Weights of a small mixture-of-experts language model, trained from scratch on English Wikipedia.
Size: 8 layers, width 256, 49.5M parameters.
Experts: 80 experts in each of 8 layers, 128 tanh GELU neurons an expert, 6 picks a token, a softmax router.
Below are experts of layer 4 (counted from 0) of a mixture-of-experts language model. Rows are named router (the router's row for the expert), up (a neuron's input weights, with its number) and show model dimensions 0-255. Each number is 128 + 24 x the weight over its row's rms, rounded and kept within 0 to 255.
Before each expert's rows: a language model's description of what the expert responds to. This comes from a sample of Wikipedia text that the model never trained on.

# expert 53
It responds to: Middle and final word pieces inside longer words, like -da- in Trinidad, -ical, -ional, -ful, -ous, after syllables such as si, ni, ti.
router [132 121 123 136 126 128 139 108 105 130 114 155  99 157 122 155 147 107 131 130 141 106 134 115 114 154 103 115 151 111 152 145 121 140 109 134 120  82 141  95 107 115 107 118  92 153 140  74 107 121 119 148 131 131 125  97 105 129 137 121 146 117 142  74 139 146 100  96 105 126 127 124 159 146 115 126 145 119 125 135 157 130 167 145  71 117 156 147 141 112 171  96 119 101 130  93 140  95 181  93 152 150 144 174 146 158 113 144 126 165 132 102 159 126 102 102 160 130 149 164 161  98 117 133 166 110 111 161 109 118 147 150  81 133 121 109 133 149 141 129 126 114 154 118 130 135 137 129 108 168 147 154 160 163 102 124  85 122  93 171 140  88 145  92 152 126 143 136 118 152 174 158 138 110 114 111 161 154 119  75 109  99 100 161  79 115 158 148  99 152 138 104 127 124 131 109 126 107 112 108 154  83 115  95 145 111 121 157  92  94 114 144 161 144 115 158 142 158  93  61 163 122 142 100  86 110 106 130 156 167 132  96 172 114 121 170 142 124 114  94 160 169 128 103 144 129 146 128 127 127 107  82 117  77 117 142]
up0 [117 155 121 150  88 112 142 120 125 123 128 121  80 137 123 133 114 106 101 135 108 134 189 160 125  86 113 102 112 138 122 152 115 159 142 101 137 126 121  56 124 145 149 140  92 160 140 108 110 135  88 114 119  97 158  82 114 137 136  97  90  96 153 115  89 107  74  92 154 148 106 109 173 121 131 130 137 110 145 108 109 129 137 123 114 101 105 141 103 119 125 125 117 121 112 131 169 127 187 132 144 116 116 132 103 140 141 135 129 107 172 116 111 107 104 156  81 131 103 108  89 160  66 154 148  90  92 127  77 154 146 158 130  91  97 154 108 125 150 125 107 141 162 124 105  89 124 161 104 120 152 134 153 145 119 164 113 145 121 132 131 125 132 118 102 142 131 132 121 140  85 166 135 154 105 123 142 141 161 157  88 146 141 146 165 134  85 136 128 120 144 120 119 132 124 131  92 165 150 152 118 126 155 131 160 130 129 124 140 105 161 112 130 131 141 149  95 131 171 120 117 168 149 143 145 167 193 160  94 109 129 150 171 147 152 146 156 107  87 143 122 150 127 122  97 116 131 173 179 155 121 118 157 105 118 147]
up1 [165 119 128 122 170 130  95 137 107 151 111 128 107 118 109 122 152 142 126 157 135 148 109 105 125 169  90  97 165 152 147  91  90 145 144 120 101 164 115 105 137 149 119 109 124 153 150  96 135 113 127 116 118 138 154 137 133 100 121  86  81 125 126 122 146 140 126 116 143 138  84 130 140 118 149 147 127  99  97 135 118 136 137 130 128 129 117 152 153 119 111 157  96 184 109 136 102 106 170 129 139 104 117 112 132 118 161 152 130  61 119 158 166  96 146 155 107 141 141  90 152 126 164 149 103 122 121 133 122 153 140 160 172 116 147 114 102 108  98 142 130 163 126 121 124 133 115  81 129 172 145 108 136 135 145  86 148 133 105 119  85 146 105 117 135 130 166 161 126 147  80 130 121 110 114 106 124 121 108 102 134 169 119 142 139 135 146 109  88 127 156 161 113 149 189 100 137 136 156 146 140  80  49 126 156 144 123 134 106 120 151 102  60 132 133 132  81 105  89 111 161 113 128 152 150  88 126 112 150 130  87  92 125 163 135 168 143 134 108 157 104  69 141 152 156 142 138 108 143 102  90 112 128 132 127 168]
up2 [125 131 101 148 138 151 151 133  99 143  99 162  93 128 120 112 103 107 113 127 121 117 110  93 129 124 163 151 135 126 130 105 115 177 152 152 142  95 102 117 130 173 110 128 149 172 175 131 142 152 110 158 100 128  89 114 126 109  82 134 169 140 162 133 186 132 149 146 101 183 156 155 136 108 127 124 120 134 146 113 126 111 136 155 111 164  79 205  66  88 113 160  97 140 142 120 102 151 121 111 112 153  82 137 111 150 162 156 124 155 147 130 104 130 134 144 128  87 147 104 120 109 109 119 104 109 115 144 119 129 156 157 100 146 126 103 161 120 167  99 136 139 106 121 148 141 126  87 151 146 138 112 148 113 135 145 108  95 124 123 169 114 133 144  89 135 138 106 129 105 140  99  70 154 166 119 133 121 118 120  97 134  99 131 153 152 106 112  92 138 102 107 169  81 139 107 117 162  98 154  71 136 145 178 114 127 116 122 109 104 136 132 118 122  95 127 142 136 119 119 120 156 106 189 104 133 107 136 162  99  93  96 130 132 161 145 135 132 106 129  96 127 125 151 131 143 125 107 159 157  87 100  90 125 118 127]
up3 [ 94 143 166 107 149 124 137 132 156 144 139 160 160  91 164 144 146  85 129 107 146 102 125  95 142 121 128 141 146 131 118 134 135 152 155 135 149  90 123 153 131 131 144 138 126 125 137 112 157 117 161 142 135 152 130 123 139 147 106 167 104 162 108 146  74 146  98  81 175 139 137 114 125 179 158 140 109 166 155 148 116 119 127 116 114 139 121 112 137  82  99 133 132 127 133 140 154 121 146 157 128 150 129 136  70  93 104  94 101 194 125 128 156 120 175 104  81 155 142 132 119  87 121 156 132 192 108  95 126 108 155  94 126 115 130 132  73 133 120 189 138 107  90 154 162 133 130 126 106 136 117 147 112  93 110  80 109  79 112 119  88  81 149 166 128 130 153 149 122 110 100 104 157 147 123 103 177 102 146 142 120 158 144 111 130 106 128 110 155 150 123 150 101 109 152 119 125 124 106 127 181  93 116 144 120 101 169 123  88 130  78 136 130 123 125 137 124 151 142 164 125 163 104 132 122 123 125 123 134 122 133 155 146 118  96 132 137 144 151 128  95 154 113 181 137 133 143 143  94 150 106 128 124 115  96  87]
up4 [154 142 131 132 138 151 107 178 130 128  99 127 108 146 142 115 127 128 130 153 104 170  98 132 145 114 133 141 100  87 104 131  79 132 106 164 154 141 134 135 118 156 160  84 154 148 111 130 131 157 108 167 130 186 115 119 175 116  98 139 166 122 133 116 118 104 137 143 106 155 146 107 162 161 172 150 135 154 100 156 175 157 161 152 114 134  89 110 103 127 102 143 136 119 109  89 156 122 150 140  98 120 154 126 155 118 151 136 120 176 189 123 104 143 112 142 150 127 101 130  82 104 126 140 158 127 100 116 129 143  80 118 101 139  95 125 169 111 105 112  97  86 110 105 153 154 142 172 165 129 152 114 115 155 169 111 123 167 113 117 109 117 131  97 113  98 119 148 110 132 138 135 143 128 119 132 121 119 121 108 136 126 136 138 115 143 105 141 149 136 139 135 144 106 101 156 114  97 128 100 109 118 145 117 145  97  91  85 100 137 180 162 130 163  95 113 114 155 144 143 128 122 119 152 133 161 117 136  67  74  79 136 167 148 127 122 126 107 116 106 123 202  85  97 150 156 145 110 127 101 147 128 158 107 110 151]
up5 [110 112 157 123 122 151 111 156 119 130 181 156 139 122 133 124 154 114 103 116 122 104 115 162 107 123 155 160 108 145 140 160 154 151 109 149 131 126 133 134 100  94 134  89 147 160 102  87 138 100 156 156 106 186 136 146  99 127 118 184 105 175 138 130 133 155  76 158 138 114  96 125 113 139 142 138 128 127 122 127 152 140 158 103 133 110 157 132 135 160 151 103 105 152 147 147 177 143 112 164 120 114 122 140 126 128 131 142 120 153 168 103 162 162  71 109 121 144  79 135 128 174  86 115 119 163 115 114 138  62 128 123 120 122 148 158 156  81 132 110 115 157 118  86 158 151 129 121 161 102 149 151 138  96 160 124 112  88 131 111 140 111 141 110 144 166 105 123 124 157 121  99 154 114  82 118 162 166 153  91 162 117  90  99 164 137 170 163 144 133 131 169 118 107 107 104 124 141  97 104 122 122  86 152 104 106 101  99 130 136 131 142 121 108 108 124  85 104 121 134 137 115 110 126 127 118 121 103 141 130 124 132 131 171 160  95 149 122 102 122 121 139  92 126 101 150 100 122 166  95 129 164  97 121 119  66]
up6 [133 194 146 164 135 118 156  66 159 134 152  95 133 130 104 140 118 132 149  90  93 120 130 151 129 132 138 126 131 132 119  68 151 114  78 117  96 150  90 154 123 124 131 106 104 141 155 120 126 101 120 117 115  97 143 114 166 110 115 105  99 103 113 152 118 142 116 105 114 124 129 116 127  81  97 112 167 113 125  72 145 138 121 141 101 111 119 143 136 155 100 142 105 141 147 111 116 119 117 173 119 150 109 154 126 119 122 119 125  87 125 106 141 177 135 113  85  97 107 105 143 131 153 121 110 142 143 130 158 147 144 161 127 120 157 102 113 122 118 177 124  96  87 123 116 140 137 132 129 157 123 148 177 141 136 120 113 122 127 130 151 130 147 112 124 124 145 139 158 182 198 160  81 102 104 184 136 151 117 160 129 122 139 137  94 117 149 144 131 139 134 158 150 128 135 107 157 110 129 153 131 183  74 164 120 103 154 127 157 137 140 149 113 136  97 127 127 112 142 139 102 110 162 171 121 158 154 117 120 108 114 159 122 167 122 167 143  86 151 123 116 143 125 134 133 177  92 159  70 128 120  91 146  79 165  96]
up7 [141 149 152 161 117 118 101 139 123 120 164 111 136  90 117 141  93 151 127 127 133 101 139 148 134 129 137  99 132 157 137 129 169  72 133 128 140 110 123 107 122 136 134 134 159 152  71 103 152 147 116 123 144 139 161 154 118 109 116 107  91  86 123  73 111 137 100 192 136 104 171 191 132  77 139 110 127 163 128 132  62 180 146 137 178 120 138 137 131 163 128 130 145 104 115 201 142 153  94 111 114 101  85 141  82 164  96 131 101 170 139 102 118 127 134 143 107 121 118  97 126 148 121 120  93 164 150 147 155 122 126 142  78 170 150 140  86 119  99 161 120 160 121 125 102 107 126 136 116 131 123 155 155 111 129 140  97 150 123 134 117 144 132 133  78 136 129 151 188 113  95 150 153 114 155 100 121 121 122 137 141  96 127 122 116 154  98 131 136 164 115 101 115 146 122 158 104 115 113 135 133 151 134 153 114 141 154  97 142  92 107 160 115 116 123 142 130 102 134 121 117 142 113 158  85 116 135 106 122 132 135  94 157 150 118 148 184 107  95 109 104 126 116 159  92 143 133 153  91 105 128 147 101 144 112 122]

# expert 13
It responds to: Numbers and numeric cells in tables and statistics, plus some closing brackets, periods and paragraph breaks; e.g. 32, 3,653.
router [108  99  92 131 145 105 166  96 155 128 123 136 131 113 113 125 121  95 105 151 147 104 103 135 128 153  98  96  84 110 150 165  96  98  92 141 152 102 155 115  91 103 135 123  89  95 102 120 106 100 111 125 166 103  88 135 101 139 157 110 169 105 140  98 127 160 132 110  86  86 139 133 128 119 116 129 115 127 141 150 149 138 138 154 105 131 174 135 171 104 142 136 128 136 119  93 100  91 142 121 127  98 164 143 135 150  90 122 128 147 141  93 173 100  94 154 172 116 140 125 171 132  97 148 124  81 130 116 146  97 138 131 130 105 113 146 125 152 149 107 136 115 167 171  92 146 118 114 105 154 155 143 110 149  91  95  95 141 128 165 107  95 110 122 162  92 144 159  88 129 133 142 134  91 121 100 144 134 120  98  94  93  86 167  99 129 145 132 106 146 124  90 135 133 158  96 142 108  92 121 158 122 123 124  94 131  98 165  99 127 120 117 162  98  86 130 153 158 115 112 159 171 133 114 122 117  82 142 151 138 157 123 122 129 125 118  98  93 150 132 145 159 131  90 121 153 127  84 152  89 136  86 144 121 122 160]
up0 [134 147 139 137 119 113  51 132 161 135 149 128 150 168  79 110 153 123 127 150 132 120 178 140 127 110 136 106 135 121 130 128  99 128 121 139 134 139  98 160 114 123 144 103 116 134 164  80 106 135  80 125 105 148 136 104 140 117 149  72 131 130 142 100 135 104 114  56 130 143 122 172 132 143 130 161 114 125 129  82 134  80 138 136 164  68 144 140 148 133 148  69 140 142 153 154 113 124 118 122 111 122 137 109 134 171 161 106 138 114 129 119 145 115 147 146 130 121  96 113 139 116 159  93 122 101 149 113 133 151 117 170 125 148 146 117 153 143 134  80 153 127 134 117 113 122 167  98 151 129 115 115 135 164 137 151 126  76 108 138 123 155 149 106 104 130 103 132 157 121 153  86 103 144 154 125 173  87 125 147  99 131 107 137 128 104 131 102 103 162  84 119 167 124 151 158 103  94 160 140  80 104 191 137 123 113 139 163 173 156 159 134 122 146  99 128 109  95 156 119 132  94 117 151 146 160 166 160 107 137 113 142  96  80 159  79 102 146 115 125 108 129 127 105 108 137 144 130 102 142 102 108 115 123 156 140]
up1 [106 152 107 144 127 140 124 160 103 139 118 113 125 105 138 171  95 125 121 162 126 102 122 138 113 104  86 174 123 133  70 132 177 101 119 155 102 132 115 116 102 140 106 145 118 117 115  82 116 155  95 114  86 131 130 140 143 134 146  75 103 133 136 153 136 138 134 145 103  86 113 101 132  93  94 166  92 117  95 127 149 163 123 145 157 125 126 123 156 106  90 118 138 116 150 122 154 171 133 127  64 113 141 114 115 138 178 130 116 121 114 110 131 134  89 157  84  90 136 150 113  94 133 103 117 174 160 127 102 129 111  95 118 134 126 110 134 133 160 165 124 123 111 133 116 161 145 124 142 110 134 128 152 129 170 152  93 119 116  99 111 147 142 155 158 114 118 138 177 108 160 109 116 136 120 122 134 164  97 130 115 113 121  76 137 100  91  99  62 136 116 144 139 123 167 119 171  62 161 119 124 133 131  89 156 110 129  76 169 146 100  89 100 134 103 122 177 101 117 169 137 105 132 124  95 134 159 147 152 144 130 107  97 136 138 140 138 156 132 132 108 169 120 112 151 181 102 133 136 147 137 130 145 125 115 149]
up2 [125 103 128 103 156 124 155 165 124 106 103 136 183 161  83 124 147 126 130 122 137 174 128 175 117 148 131 123 162 139 138 143 108 176 153 152  96 137  94 130  94 114 146  72 160 154 135 115 105  96 151 136 111 129 144 122 116 105 102 128  73 126 162 141 110 114  97 100 143 169  90 140  95 126 173 132  78 124 149  96 114 147 126 102 119 119 146 137 140 117 112  91  79  70 141 133 132 124 121 145 152 160 112  93 115 108 127 121 160 154 160 108  94 150  91 127 176 134 147 119  64 145 128 148 117 105 143 112 161 119 152 123 130  97 162 145 174 136 145 140 113 138 156 115  98 158 121 131 121 174  95 163 120  86 152 137 140 136 117 130 166 105  96 116  99 135 102 133 155 171 135 140 121 171 102 125 130 126 101 129 128 119 161 108 120 136 146 119 137 123 113 145 144 108 156 106  63 125 139 161  95  82 102 137  87 126  90 116 139 123 116 120 101 111  94 114 145 147 116 133 138 159 123  88 129  71 142  93 121 158 135 105 134 134 159 158 155 124 147 115 131 137 151 142 149 136 128 140 117 132 142 111 109 158 135  87]
up3 [ 88 174 126 161 158 140 104 130 133 132 101 119 141 102 152  95 113 120  97 113 162  98 132 121 111 144 114 136  99 156  88 126 128 122 150 158  66 107 146 137 147 148 102 103 158 138 121 145 129  90 115 171 101 163 137 144 155 168 129 135 122 116  98  80 150 138 140 130 114 124 134 122 140 154 129 144 129 117 130 117  81 151 121 133 127 106 110 151 141 151 110 171 139 110 162 146 135 146 136 106 118 135 122 135 133 142 162 116 165  97 103 146 121 142 128 168 127 126  73 137 107 158  99  99 171 112 162 111 128 123  83 130 123 133 124  98 119  95 108 172 128 123 172  97 151 121  74 117 120 124 145 124 114 111 140 106 173 123 142 141 156 170 137 164 119 147  89 135 142 104 127 140 154 130 138 192 128 103 137 130 153 169 120  90 135 154 145 100 179  96 148 155 165 116 138 158  90 124 154 135 114 134 136 124  90  76 131 113 114 109 152 136 127 144 120 107 107 112 109 111 103  71 101 126  89 102 149 136 139  92 113 128 145 141 159 129 186 162 141 101 115 111 116 160 134 193 115 110 147 150 135 102 128 108 187 127]
up4 [109 132 121 124  96 104 135 148 141 146 149 125 137 133 135 137 134 135 181  97 124 147 156 118 147 140 116  96 134 152 110 142 119 145 158 144 107 136 100 128 107 157  97 126  91 129 167 131  92 135 108 142 158 146 134 132 147 141 144 118 109 129 103 150 175 114 152 134 148 117 142 154 125 165 127 117  68 113 131 139  83 143 157 104 113 123 115 189 117 100 128 156 109 127 100 106 135 172 138 133 138 161  87 131 109 113 164 119 101 160  82 169 139  85  96 137 142 161  91 139 155 121 128 123 138 171 113 156  95 139 131  86 143 124 120 116 113 170 150 118 109 104 159 109 127  91 134 122 104 113 122 139 125 131 176 141 143 109 158  68 139 132 128 128 116 109 101 145 103 105 114 100 135 112 146 141 121 125  89 171 145 167 149  99 157 121 141 135 153 113 109 135 108 139 115 146 105 129  64 123 121 128 139  65 162  97 158 138 140 161 199 123 138 152 122 124 143 154 154 162  96 102 151  82 151 122 130  92 126 142  77 159 139 121 126 144 105 118  84  96 134  79 149  99 138 165 152 122  91 119 124 162 105 106 113  91]
up5 [120 105 106 120 139 166 109 106 113 123  98 152 117 116 138 139  89 137 113 107 130 123 136 144 105  95  89 143 155 161 157 128 115 116 126 112 117 202  90 144 107 126 111 121 152 134 141 110 134  94  83 152 101 137 114  95 155 156 122 165 131 139 116 129 133 113 139 148 172 130 152 130 142 135 124 107 133 150 122 133 139 107 165 159 140 119 133 161 104 142 161 168 100 153 156 115 169 139  95 140 127 175 104 125 144 123 136 116 142 132 137 109 120 161 114 113 160 139  64 125  63 140 139 131  83 128  88 132 109  87 119 142 145 154 149 109 113 131 145 128 165  77 128 135 132 140 130 100 109 131 129 155 111 152 163 126 156 113 166 114 144 128 127 138 111  94 140  92 142 148 109 113 154 165  51 170 133 138 182 142 148 147 171 148 162 149 101 130 162 144 133 152 105 114  99 147 122 139 143 121 101 125 144 155 109 105  94 144  83 145 143  96 161 112  94 141 143 116 121 185 141 138 100 151 151  97 138 156  69 104 147 133 118  78 156 125 106 148 129  93 174 146 120 156 114 126  98 142 141 164 130 140 145 129 133 102]
up6 [ 94 143 126 177 138 103 143 101 104  90  96 141  85 105 111 169 137 164 131 105 120 125 138  82 133 133 141 141 125 111 133 169 179 138 162 139 147 124 141 153 135 122 138 124 146 122 122 135  86 105 173 144 115 101 128 140 112 170 122 151 145 104 134 140 121 170 141 130  63 162 112 156 150 136 144 134 127 106 100 141 133 139 159  89 141  81 117 135 101 121 106 120 128 152 129 131 164 133 136  95 126 103 169 115 149 153 124 155 104  86 100 160 116  96 149 118 140 145 146 128  59  83 131 121 135 137 123 147 145 121 121 113 109 152 106  97 129 164 168 187 131 122 118  81 132 126 124 143 113 123 126 126 160 122 156  95 151 111 129 104  79 127 191 148 125 169 109 130 112 157 135 107 109 159 150 121 103 101 155 175 158 133 149 127 109 142 138  91 147 135 131 132  98  98 131  93 119 109  73 104 142 106 120 113 112 126 165 160 109 124 115 122 149 161 160 143  94 126 136 128 118 119 166 126 139 139 173 162 131 109 104 100 158 109 126 116 120 103  91 119 136  94 117 129  79 144 146 120 131 153 121 123 136  95 124  54]
up7 [113 130 118 105 152 159 136 158 106 127 147 140  98 102 144 139 149 145 102 115 148 113 110 125 123 131 132 162 165 141 140 108 161  91 145 111 120 114 136  94 119 146 136 112 136 120 107 163  86 156 134 127 137 144 144 132 116 121 110  67  82 143 111 123  88 108 172 135 156 118  79 131 128 154 139 123  97 158 110 170  85 113 126 126 101 157 132 139 105 103 119 180 116 141 111 161 150 146  93 122 159 135 125 143  91 154 122 104 189 101 133 113 107 114  99 112 138 144 129 140 118 183  97 149 141 166 120 127  93 169 160 136 118 149 116 121 156 120 162 144 108  95 103 129 104 108  93 142 110 150 117 109 144 109 135 127 125 126 124 154  95 134 151 140 164 147 154 112 154 186 156 107 128 146 127  99 122 132  83 110 160 145 119 120 107 169 132 205 147 104 148 153 148 124 119 124 123 117 100 113  92 129 135 120 113 120  81 166 168  96 128 152 164 141 131 148 103 117 128 153 123 141 118 117 151 151 119  97  87 108 132  73 173 123 103 102 101 124  89 151 127 137 157 174 127  74 136  87 132 134 112 115 113 130 154 174]

# expert 2
It responds to: Numbers in sports and statistics tables, such as goal counts, scores, attendances, plus scattered articles and verbs in prose like "a", "not", "stated".
router [113  93  86 141 145 100 163 103 152 132 139 134 137 116 107 126 118  93 122 141 162 106  95 125 133 147  96  94  80 120 149 165  99  96  87 131 157 106 156 119  90 102 130 120  91  89  88 123 100 102 114 112 164 101  86 127  84 135 150 113 168 112 150  90 129 156 127 113  88  81 142 136 119 126 111 131 118 118 122 139 139 141 136 158 112 133 176 132 162 100 142 135 122 138 112  97 112  93 137 118 131 102 154 144 142 136  94 117 140 154 139  86 166  99  92 162 170 132 135 122 166 131 103 134 132  92 112 115 146  95 130 142 135 116 114 149 121 154 148 108 130 116 162 168  91 148 102 111 107 162 154 137 109 150  92 104  92 148 105 158 117  91 113 129 169  88 143 154  83 139 138 144 139  89 125 103 144 130 120  93  96  89  91 159 104 129 153 128 110 154 119  96 137 140 157  95 140 116 107 121 168 126 120 126  93 130 104 181 104 131 122 124 163 102  95 137 153 155 108 112 149 178 140 108 130 128  92 145 158 132 160 127 123 129 126 116  88  98 155 127 146 152 119  99 128 140 129  80 156  95 128  92 143 123 140 163]
up0 [162 121 157 135  90  99  58 149 102 168 113 122 133 142 124 112 137 138 100 145 114 118 102 109 122 121 143 134 105 132 121 120 131 151 122 131 211 173  80 174 117 153 137  85  75 145 134 122 116 194 137 121 154  80 148 151 149  82 148 113 150 125 148 109 156 135 137 108 169 179 123 185 125 130  95 116 130 133 113 109 126 143 109 149 136 174 147 114 107 149 117 104 130 169 148 106 131 123  97 138 149 164 128 160 107 134 129 122 160 108 126 113 151 109  89 113 125 154 106 134  98 103 128 111 133 127 161 160  92 133 103 149 114 143 137 112 113 113 127  97 162  82 136 144 116 161 133 118 162  79 113 128 129 115 173 118 114  99 126  86 111 132  91 121 118 118 186 142 161 100 171 161 169 111 155 155 137 125 127  90 123  81 123 108 127 127 125 138 102 169 132 146 120 167 109 116 128  97 102 123 116 131 165 111 128 119 103  98 153 143 118 111 101 126 127  98  99  96  92 163 125 141 129 127 123 117 149 101 154  97 124 153 116  96 157 158 145 121 128 149 127 132 115 168 132 131 141 162 104 118 118 142 135 155 144 137]
up1 [ 80 127 124 121 134 142 129 147 127 119 120 134 152 123  79 150 143 143 124 132 118 132 104 139 183 113 125 162 124 142  96 125 155 124 134 139 167 135 100 143 135 126  87 127 116 134  75 152 107 115 141 127 103 116 133 158 113 104  71 144  86 151 127 111 135 147 138 115 110 139 138 134 188 145  91 140  92 155 117 160 132 116 136  92 127 158 149 188 133 134 122 152 118 133 128 145 134 128 162  85 101 142 111 129 146 135 141  86 133 162 110 106 107 129 104 161  90 131 162 121  81 121 161 171 105 139 138 133  98  85 129  81 136 149 179 140 133 122 131 134  78 159 124 108 114 130 116  98 143 134 158  98 129  97 103 110 164 129 126 150 120 158 178 181 138 170 139 135 120 104  90 153 131 156 171 138 149 126  87 126 192 138 149 140  94 130  98  89 146 144 100 154  88 136 108 135 110 118 122 136 120 120 142 128 146  86  79 135 158  88 120 109 143 140 140 140 108 136 117 146 128 117 123 149 118 117 148 131 148 153 149 129 137 155 129  83  98 128 164 168 173 157 112 164 134 145 121 112 141 153 167 126 120 145 188  95]
up2 [ 97 176 174  99 126 116 123 107 127 119 119 147 106  85 147 109 121 145 122 112 100 153 123 127 131  98 141 131 164 103 130 148 163  89 154 140 167 122 125 154 121 145 133 106 136 123 129 105 165 123 159 172 153 149 139 164 148 164 104 122 133  75  96 172 154 103 122 107 145 157  96 127  81 117 176 108 136 169  98 178 104 132 125 119 106 145 147 123 119 120 128 133 104 128 133 150 140 130  94 106 105 146 114 151  82 156 143 176 169 112 129 110 103 113 105 135 109 179 116 115 108 112 144 149 103 110 165 134 127 122 130 121 115 161 180 122 133 120 154 179  96 100  63 121 144 140 112 156 164  82 109 103 114 165 113 108 106 155 122 115 111 128 113 119 134 128 134 100 107 165 124  95 118 151 152 111 133 132 131 143 132 117 130 170 121 136 123 135 128 132 101 163 124 122 144 128 108  83 187 139  78 148 145 115 124 147 125 149 159 157 113 104 144 143  67 110 114 132 102 138 136 156 142 113 158 120 132 171 142 143 120 112 126 127  73 137 133 123 116  66 160 108 149 137 122 106 135 135 107 168  89 149 123 126 174 135]
up3 [136 120 145 122 126 109 113 154  92 113 128 127  89 127 132 131 185 169 165 133 155 116 165 130 120 128 121 139 116 141  91 102 199 171 109 170 129 155 127 116 121 116 152 139  98 150 130 126 142 109 116 157 158 109 128 123 128 123 133 125 106 152 115 113 129 147 103 106 120 140 119 100 109 121 122 107 134 105 128 137 167 136  98 149 135 116 117 102  82 130 140 101  95 143 128 105 129 142 122 107 153 144  97 108 114 128 192 131 145  96 112 128  95 117 163 142 149 103  82 121 155 106 155  76 144 109 120 152  90 167 127 120 134 110 111 136 115 155 108 123 149 158 105 138 129 149 143 169 121 124 100 110 158 141 114 175 152 128 134  84 123  89  91 121 180 123  93 127 141 133 117 142 135  80 101 132 103 118 164 130 136 123 141 130 167 151 130 140  86 116 105 141  94 174 136 187 138  98 110 124 115 117 142 144 155  93 155 106 159 141 140 136 114 102 151 155 133  96 111 130 118 102 110 146  82  91 152 114 148 122 130 177  96 149 131 163 127  92 136 144 160  55 121 140 191  90 130 135  80 161  91 117 133 136 152 111]
up4 [149 159 114 137 112 149 109 122  55  90 101 142 142 142 122 137 128 164 122 101 125 165 181 109 124 112 182 141 131 144 121 171 150 145 101 118 123 119 105 119 136 176 123 151 123 122 131 125 159 104 153 126  96 119 124  98 119 110 134 161 126 182 133  94 161 125 119 144 165 124 122 184 174 139 115 105 154 150 101 100 123 110 143 180 155 162 107 135 119 113 141 135 121 129 118 148 113 133 130 148 173 169 181 103 122 125 171  86 131 144 132 136 131 145 107 116 166 122 115 117 121 152 127 115 134 153 159 143 126 105 127 126 111 138 125 133 108 147 133 102 137 137 150 114 124 126 122 120 149 115 113 168 143 141 136 123  99  62 154  98 117 142 131 140  87 105 138 179 145 119 156 140 136 154 123 147 156  87 140 119 159 126 125 118 138 124 110 150 112 137 101 105  60 139 114 132  98 109 153 131  99 144 124 126 118 172 152  91  81  91 102  70 132 128 139 155 114  83 118 124 163 156 156 130 149 134  84 118 135 115  90 129 121 108 129 139 103 128 106 133  98 122 166 130 137  85 137 106  76 107 103 143 181 157 122  80]
up5 [150 113 107 129 102  96 123 105 112 108 107 148 141 124 141 153 105 151 151 149 166 168 144 112 130 171 102 168 113 149 132 111 125  86 126 152 123 131  67 119 120 159 147 118 115 125 150 121 121 159 130 152 146 101 130 153  78 189 109 132 127 163 148 117 177 140 160 153 135 133 125 110 139 132 113 116 157  92 142 170 102 171 149 113 109 116 134 106 161 136 129 176 123 108 136 147 136 108 127 107 128 133 115 130 128 107 160 124 159 127 125 117  77 107 118 166 117  99 134 113 101 144 140 104 132 176  97 119 123 122 120 170 142  95 110  93 122 132 125 159 147  97 120 126 108 128  76 149 122 102 134 148 124 126 163 166 101 148 131 105  81 155  50 106 111 129 166 157 147 133 152  90 102 100 130  67 120 111 123 149 115 138 103 120 146 151 125 133 152 117 115  99 151 121 177 125 123 118 142 118 144 168 109 123 173 153 149 121 149 119 122 110 171 138 124 135  84 150 112 125 109  90 132 146 138 129 131 125  91 129  91  87 170 124 101 182 108 168 100 127 122 168  89 164 126 155 124 121 172 155 112 113 129 116 149 137]
up6 [ 88 127 119 114 131 149 105 118 110 128 110 181 127 143 128 111 155 106 155 163  91  88 114 139 163 158 143 171 129 116  97 134 154 152 176 154 105 139 119 113 140 109 137  98  79 119 114 135 103 133 145 142 137 105 128 156 127 122 130 139 107 110 133 133 150 118  74 156 150 117  88  97 163 152 117 149 123 155  92 124 111 104 114 114 141 137 122 126 144 172 109 133 146 134 164 134 172 109  82 137 150 130 146 155  98 163 175 147 163 145 112 120 134 135 176 114 126 138  85 151 104 149  83 134 118 107 130 136 120 121 121 143 144 150 146 167 184  86 139 152 129 118  79 107 197 102  78 132 124 113 128 154 131 138 117 154 147 143 144 126 140 105 128 168 147  98 138 154  99 134 115  86 131 169 115 148 128 122 122 101 111 167 146  82 120  89 159 152 132 119  97 110 126 151  89 148 119 147 171 134 111  75 101 158 125 166 128 134 116 125 128 138 121 172 148  98 105 127 133 137 100 117 145 130 116 135 134 122  92 171 108 120 124 124 107 117  98 112 115 117 138 104  84 127  75 103 116  91 108 157  83  81 146 130 120 123]
up7 [175 128 139 126 131 141 160 106 122 125 131 102 139 143 181 126 181 110 149 134 121 114 142 106 124 121 163 107 123 107 154 131 171 112 124 115 117 149 127 147 136 133 132 173 135 119 104  98  76 173  77 113 180 121 142 163 125  89 143 134  60 108 169 140 119 139 128 124 137 116 144 153 116 160 141 101 101 147 140 140 122 128 131 142 157 131 113 117 109  94 164 139 144 115 111 149  85 141  97 157 120 114 108  93 156 155 122 165 130  99 187 121 130  95 106 115 124 134 132 117  94 128 151 113 121 131 139 149 150 133 163 138 121 153 117  87 126 149 129 140 125 130  99 155 126 130 118  83 130  94 116 127 103 115 157  98 134 125 102 103 154 137 107 111 121 154 124 118 106  91 122 115 141 151 141 111 118 110 131 119 136 134 143 153 122 100 104 139 143  76 119 107 108 160  87  91 107 175 177 136  79  84 152 109 152  88 144 119 173 114 107 152 197 134 115 122  92 101 122 140 119 128 130 176 146 122 156 111  71  92 120 141 110 137 136 167 109  95 163 125  90 120 131 166 133  96 143 138  99  97 153  99 101 103 109  94]